Experts of a small language model.
Size: 11 layers, 17.3M parameters.
Experts: 32 experts in each of 10 layers, 96 clamped SwiGLU neurons an expert, 2 picks a token, 4 empty slots to pick.
Training: a variant of Adam for the experts, 247M tokens, 7538 steps.
Below are experts of layer 7 (counted from 0) of a mixture-of-experts language model. Rows are named router (the router's row for the expert), gate (a neuron's input weights, with its number), up (a neuron's input weights, with its number), down (a neuron's output weights, with its number) and show model dimensions 0-159. Each number is 500 + 25 x the weight over its row's rms, rounded and kept within 0 to 999. Numbers have three digits each.
Before each expert's rows: "comes after" lists some tokens at least twice as common just before its tokens as in all text; "raises" lists some tokens whose logits its average output raises strongly, later layers aside. This comes from a sample of Wikipedia text that the model never trained on. Tokens count by the router's weight.

# expert 18
comes after: " ", " (", "–", ".", " $", "°"
raises: "5", "7", "6", "9", "8", "4"
router:479473483477486501488471496504487537496505486504523476482539493484523537458509471487488579508489484476497446485511504465508492507485480518515539524503460510531533511511506509542522476476505505466512483489465498440514479460516446478452510566495502491484526527464447493512492467464474479507501542508532471549519530528497537498552510510458530509509493536494476532512502485547532494454525506508499498503452505491486515498523497493488530527508486524504497483508468495504522487517484541
gate2:498467490495517527491483461503472532517461499534547458483473533556444504529480505499507480459496539513494514480531510473500528481494469503513504509463502514461502499501489496507543460499489511521423474494524482460489534494507478547504498518494484523474524465536493457516490519496497558499450475487519472500486510505525501519514482468518499463494518485500504516508509498527511482506518518504482524474470518534463491516500562474495488537488468533512528466499476553544462501514458525
up2:487504483479498494523537500501480520495517553482485497498479505473464476522509479482531482558481495510500562493514515561514536473527477487485544548490517546478480523478467494543488502557525492517482485475470525552486515519494478532537491486526508525510478456536515486521490477538488535483465500523463502463507512521481485512495490481525514515566467485479497515497519521528504540480505476503467488512528505497506499513515537503482536522530489483448524494456549530511534527507512497
down2:520498501514484481531513507443491501530541493484521523500469503478557459533511489550502483518478508523506506527504487508509507492502543480527460480534471493533511506488472471512501487505492502474494506524524512482468495478507510513510480558495474474476512422516518501519556512569556499479499477550534498454523510512514513501478481482494512518470494476538496532509520541504529456525489524491499531476515508496483505484487514460560516524503470485495490496453485495491486503476440537
gate3:528444485534492495479491527481501517530487537500491488500553471526495506593505481493488535498500513488499463504504515528495499436496445497476481475494506492501483481489513486499496510453492484500464466533510493512501526485587538469484504475531452461499506498497489527472464482518501503476515523504526503520473502509527477485506524498484469500429495503527486456479475485515507523528513514475491508515512519471497494468500502509491537483475518542471479505542505478479518481499465563
up3:502512523447508469517504503495488523490496520489545497508490513478525498567501486457506524465462510480510482437499503502509498437509493557504488479506496494467503499513473533488514494503515468520514450487525473535551496483531528486508485519524505472509507541518486525474470472487509461480487508536516506508470481505485454491493496493522506468492489569526466445500488520525501506476553485522485520528495523442514507473494495477485510544500518532461493481498475447495475476517457530
down3:506503538521519511501499503503489491465486477449529485480468519544509475447481505474481520460457492527521495517534490467476519482485496497486495489462455531511505509520504492519541524475495433529484499504468490528509485502495496467470479532474515516475520475481473484495496497507495483468486432512504484486544463547501462464464480502499475526459508439486538531482490501479497529546490478515490553523498513457491491493500543504519553542495470494505490492550512496498528539492488495
gate4:491444492492503517485499496475526474462530520490472535485519479504513531500500511517524504539513501516522495494517511512516592513512506485522496527509492552485480527471520458508524464551516504477451498471467455458516495483545506481497561510498491515478537476494440505473535489510485520452507461492488507451483485553559519500548493476465497500480494521530511500508480503494535499480462528525480499503491463505493502537469492464510500477502474513475505486492484537492496515470493495
up4:479458523503495509492524480485479528475480509533544487505536479512469496492522486517519530533474515527510494475507511535513573486525520497531525523511517482451495486517468500488560458476531500488470442486546527470526523482495503504496481505531494480486509480466504533519553483512523529485542521502524486464471490477479506516517468465465537500490487560504491485492481484487477503499467514519461534494476495481505514523420462490498508507478474522459510483492513507515466457486466501
down4:510545553515510485457484509488533531526504531491510508514489495531463564507454494483477510480497503487505453491473538494503457469526521483503551486506505494528517483480497550496468498508497511501446535486520509492507483476453492481494509535520491459502449493496511486467525509505494506538538498517487458497498495489498522522477519506495522539528483468473492497484538479503544489567517520458521471486517476545490452459485505535486452461495533500513486482516525496548517499476485484

# expert 7
comes after: "\n", " |", ".", ")", "==", " =="
raises: "\n", "-", "1", " ", "S"
router:480496480494468494497504498492502501534523502462515482475510542505504553481514478472474495465532468495503481471501517521517513442530485564505524532509462494552502475506477482492531505515496463524496481468489516504536491466505489457465518516494495505474506511466535510521486505513467429508492533488507498509495522512508498518508495502553549507533532543540538526501495495518523515501531513476461461501473545481498523500536498450487536496465477509515567504476513489484562496523506528
gate2:497468555509435524474485467502484490510531524498514521496507484503507491504519536514487523491471552491449487424515506500537492509452477472477538554483478542568530504490474526503471526485471480511514502496504515476477512521498491491503499532503499463520491552549458501523491509539550469532488526492518428498496503488496524492524483510501497500501523487465515491500509488473473486505492502521537456474483487521504503451513455521520498514466478509520466515483518480525480508485517496
up2:504464536529486533448481487493492498512498527517539490477503476515498499510494502515511523481484544530464448431515514520503511520505460489477553524451467518505507489498459532500493514500478451499512505465502537494471521508496514425503463498497503458515484540498489519516484512560487487493487494476501491474543448467467534529547495500547476514513498456474454492517494485462494502520544509512485485483483496494535523443517482500500539514491509505503480512488519504512499539477516510
down2:462498486495510490526532551509471505492545481492496496482536469499524486528516518448464472492527486502493513500500444516462507465515496507493544462513457507555507541495505528489510470488527504497553496511467503505523463478516472492498461506539503482479455500504458582485512498504513468502515515479520491493507494497516498492499459498524575479506505467493516499479504454547466486563480500490471534479539495512471508493489500504467487504515488489549506492477520505461521536503522502
gate3:468522523498478517479528476509507523522515551518502507470508497501495527476550452469534553530468497472523485497491482518460486504543511519503485566517479480491488468468472513498504539501519466473542480485477535468487484457510481525502495514492530538507491516470512448509437478528476502542485509478518511492491507513530481518505484520485492533527467476485479498482493478530573491484502539482476483485503450506436512485469499484504535532501463468466498505513513535501501485499504519
up3:504492507516519503483489498525480547534518534473506507489476466505479506466483480493500479504486540524524486479551484519463478517503499459507502529507522495467482471461475505493530520533576481518518488485437472476472518473506487476491498514499499510486478474499510500491499507529432515500501494509545507470529507516492492561487502523508447513565515485471519537486447464476530459479484527490501493490506468522492531483507481481497539483523466479488495529488489502491542565534541500
down3:513467483538503516494524489495500494486491484528508523519483508457503517489486498500530433507529519501516515499466540498508468494490529459498531494494515450501526456504538489506485497464488533524445491534565536486475535538510501461491459484498536502501519511474498503520512537450480519541484463476490488510510507490466487503485532474505518487539544462523507485487493489503485515547508534538509482470488509455503518448497464464473497532506484497535472508550526484503499554463501474
gate4:481502490494533450501496501464505501468515512479480491545459495510518514503542508474498520489487443514528531505484555483491515546545520505522494468494502460487533459488506501497485476546478506505493524529458460496510464512498482484489471532502513496494513489486451486460493524524497513506478490513512533472529531470521491482496468525542489506489491461502479475491559552503544475497521488530499475482475535479530482520513534466512519516514530482498549531513510539456512485497469571
up4:474508503458508435505542468488507512499524506453537506506531474474488514514494499513504495504432472510507481512466522447495521510498516511502525495500520530499480476519549506514479521531472517482483423531532494493546472452540460496517454479445497491545525507493552508503478483452475470488483497516492515515482530496492487488519515467499490522511504498516496491512538537517517486495481502457505503516460541498487500475513494496480517487467472494464471514533495526546449506487525526
down4:486515509536477472542486468491489468472521503500486473478535484506470472486489515506493498493531488562484557532478482591457501487513517494450502523507483507513525507503506482488475481490497489513537488550492490496529498505467481498463502498542504500477505480473457533482492491553494484489521519535502534498534506471500516491519463498493518509527503519489483524454485472523460545561523495534450544509514506536537479485511482530473519473521517507539537531508517481462511476501500502

# expert 1
comes after: "-", "\n", ")", "2", " =", ":"
raises: " ", "-", "2", "1"
router:528499477523493500493505476507502539491472489468520491503513570494508537499491462497469533482505466469489489523480514494510494494509483513491536530492486505503479459498525491539490490536512483504464498517461503468534500467505501499471515520478474495481517540519482479492509514517513467543525542520504479509531500500497551485583512523482538476485527533517521534476480484518463563443492452458509488531491489479494478511531534492497502510505492494482527452485475538495535469545486558
gate2:464476521522518502449472498472515562487500493470498536508533513539514542507509472461457470492504503494490511476479567528473504462578508484489563494495494528516526482473489515516477465514490519487517508515495494460498463432495498464496536546512493487486497515470552514472502474511472499511466509487508492487503505452524471521514516517523509472501524538544468477488467492504504517479508499473471481493512495464514483523507490483488543526492495506493460487508528537526507484492489548
up2:512538499539499501506455468490547506485490502452499511512489495516514506484542476503484496532505533512505482526494511521498509447511542513494526514447542537481526447476523498517446453526511517501505524501523528487535488460525537451457488508484487518506468541487532475464513472497561501517482484489490486502503498493532496487539497515470479493538529499519501492474483489499476541480481464483464509485518508455538488477496503489550501550464503481507466515496500503495538436488477520
down2:502447478515478522500532530496553509547496521490491499480484512482526481488518471498495497489523498527429473547537512467430510469451482513478516473464520486453509519546480500482510486508538504477491519459519473490475514525511534483494489519508487530490468491515468461468473465481529512511486495505546468483516466493470518519506503497477490511535534507485495498503512451553464536494529491511555503477481502511474503515519478505501471486454547488496521490471506474540512464499512490
gate3:529504507488487461466499429474519498522478509472482498483464480513519499478531506492501521498485512481530546473472518514491534491542460512507512518483457525491528487462501512525472503513501471530503456441500497496530493494527488499494477517486441560524502503495500519463493544524497476527513433516530484492485487511456492498536495478534503500542497502481464492515513523497519482482504525443484505549516470524506507473476518475498528514492483479517483466474454507451473491463472551
up3:534491498522491462503505479518496494504469496510488421492490475514522503454513486493488497503496506546495525531472520498500517501481551518481531510502471508460513483509505503508477538506519481511495442438524535520543506484472508499515481520503478495494545526493490505479494517471534547506534448511522523541490524494508509498540490460468499530480520517483484451528502511505499501492479503456494524529509506514512521463452575504488479509506488491539529458507477512459452491526462550
down3:489505476499536515423497520524521533509488489511493498487490503492460516521566508519443454452544548498481501562541512483505485514518541492506482480496503521514502491500522488513495514478519505509534497505512525528536480507535498471457494468477535536473455513521496465518516494499488567517519487507495482486527529501490498498529508473480479496492485494502475515444458523510492489472513480512493464513536532481453485505492515542543454501488477487452491496493528504513500509492443513
gate4:487500504495488507472487500522518565472510463489509488515546506519463524549504513499551524461506485479490441520485499502497482460475478496505505491520491497520485467503518519533490474457516542506480478493449472482526467472527459516501500464488508533442515507512484469483464486507529509538537483516464468568542520503489508495510508502466527508497498501520491530512477478519496517477502489514493465491538468485477489494523476478474494531524483529530511474525507552442486497491461560
up4:497519483512506495456527510498522511462468518483490487511541512503517491522491491504504489489483463519482488518505530515540515483470495524502519541515536491504468496469530524527473502473511526524482455504486489489556507482472487487526500484463535531450473497457501503473466515510532540527531467497495504518505499495490458488498501491516513532527504494510497505484503506555477574510497441493555448541498492480559508514496492516467511495510470518513483464506536526487487502557459568
down4:504460467475488509544453548550510505493478533520492527501442495471482456523508461511496518484550507483507506517454549493489484451527495560493496502510488529457514511473540496512521514518530510514496502507507487489475555525472509506479520427527466509483473525510499538486475532517452499493475503518509524474486510485488526482455494490458500490512487484510483493516524500489501502537537454475484499479487526526511500491500480520455495478481513488524510552485516492484469531467539472

# expert 26
comes after: "0", "5", "4", "3", "-", "7"
raises: "ios", "atives", ");", "ities"
router:467488502539482504464458538472514539532508470503528479475516542495484490524475427498477510471495481489484504463480511482525509505474491503499481511505455528523468479485505556565483491496502480468478499493481484499492519482519501504457502547486496492495539472466509470549494484528505525448509499515495515528527471543508522513530519498504506535492522504504476525523514526498487508439512515466523513522484522453487547528530510496520513543459507519485512478476482452522509479514516558
gate1:499460503520561474487488478502515510494473510542493543498480499509461452456474473480502488497493510520454491508472504455512483512503497498498503489498480476493502509545522515471463500491542487466500481492512471472491476455543538483477437510481508492467567459508506497481506500507493510478551507504484499484506466505512488499497515509492481503456510505470512565477504488463454531472489523499524510502483544505508515518549509502538520497432514489554500517476481484477501508459458463
up1:502487535497524517446542519475475527491449509523475538506468473496484505505442483501494526500524510543444463487577489457505454506499499491526487518506519520489524502504517531485491465508481508494484493487475496505485484495521528459470442478473497472509481470470544518473519481513498487512515531493505487489500528512504464529516536519505489487472472508474518524488507548517511520426455510506497518514494489509482475486487552519515507517514467476522526540446506466506501543488516513
down1:506521509480486456482546508550536443492499514469491522527488536533524484543511470506464495510475556490487464477492492509508474533472545514467518534473539495518429471508543518519524494533500486524536504475454473489492511481545505489458506487495517507475456529471515540505499539501480505507519457533517508505526499510486495516512493505449522516498507459515511496502523483525464526468508453465516542539496540500501519495457492493501485512486506510493513474470481470492511505482501457
gate2:501502527490480485516514515487451507527474448504516496530506558500519514563493527438515490481533478528491513470510523497487493457513534513484471529484432510497461466520438502527508506468502528462491448499486537525541474491514490491485473480501466486468514486524495502513465494482449464523500497511517516500530490502494529515484500529512506543538509470483506482504506554527499490462492504499490551499499526484476456487521499493469544505490476517488484472478458526496546476511514493
up2:504535514510499483498537525495486470518489494518495510513471542533489498520530507474501460509544495492483505498526511506530510479514517503500487506457474468478488461527480536523472535477482520476468416456500522525538523517542519533514481517490501501522494478447497532515492550492496520513490451471494472494556501536492532530483463488493503545513525469446478525537532527527473507471474495485479543518515472445485470483517489492506510523452505489502488504520480490512511475516498547
down2:483479526516499499500476523527499464533529499498447493548504470482507492491463476521482523498524517534486444497469464520468495551468499571470477488495519467517512462495516482506562474472523480547509482482506510495440481498483525484514494506522502543501535480533487506470543503517514451485492569488500537531528493505500475507514568519478518518515521487487493508479493501469502504493499490491501495513533521510545463483510487509531473500480498498514509498449518512522471479443502514
gate3:524494508486493470457499503487484528464498496523488550467532476473518465553494467524490527493457561495498500483507510515493497501482513508477475490507513512536423440492458524524496501516553517427482504487505516531476490479517507499517494519507457469513510485460477471496519512541513473461511507483535527474544524506525520502463492535493477528489498499545521490494528485527500512448503477479526543504500523495502507511491505527536505495505483454512506525505551498467497551502513494
up3:508515511528491466470491498504484502474459473510503521477524518508494501541492485514508506494478497472529508474507498437512478486509518539492504523511523466501458474459434511528537498477531516460531502501523501537488510488558520477509473508482443498512488494436475508519487482544510504499532507496508483498511504483485534476485509537497460508528482498480483457476546504524476489484468549493508517527477563518485528451497511498533512550462548513541505481481511454452496497508492491
down3:471534514466472504488510517519478500542483530533511539537525507502467454493529468475497487505504504519490551503511449504491474531532505521506510551493477503496534496526513502454487490528507503476478503483538472444515480529547495491514468484519474511463480505520551556488512557480503542493527504534484474503533519491525476481513521491490557528488526498518499510513462451518507458454496512516499488488534473486506492529490483518474545503475461495546509508488532521518486482482495458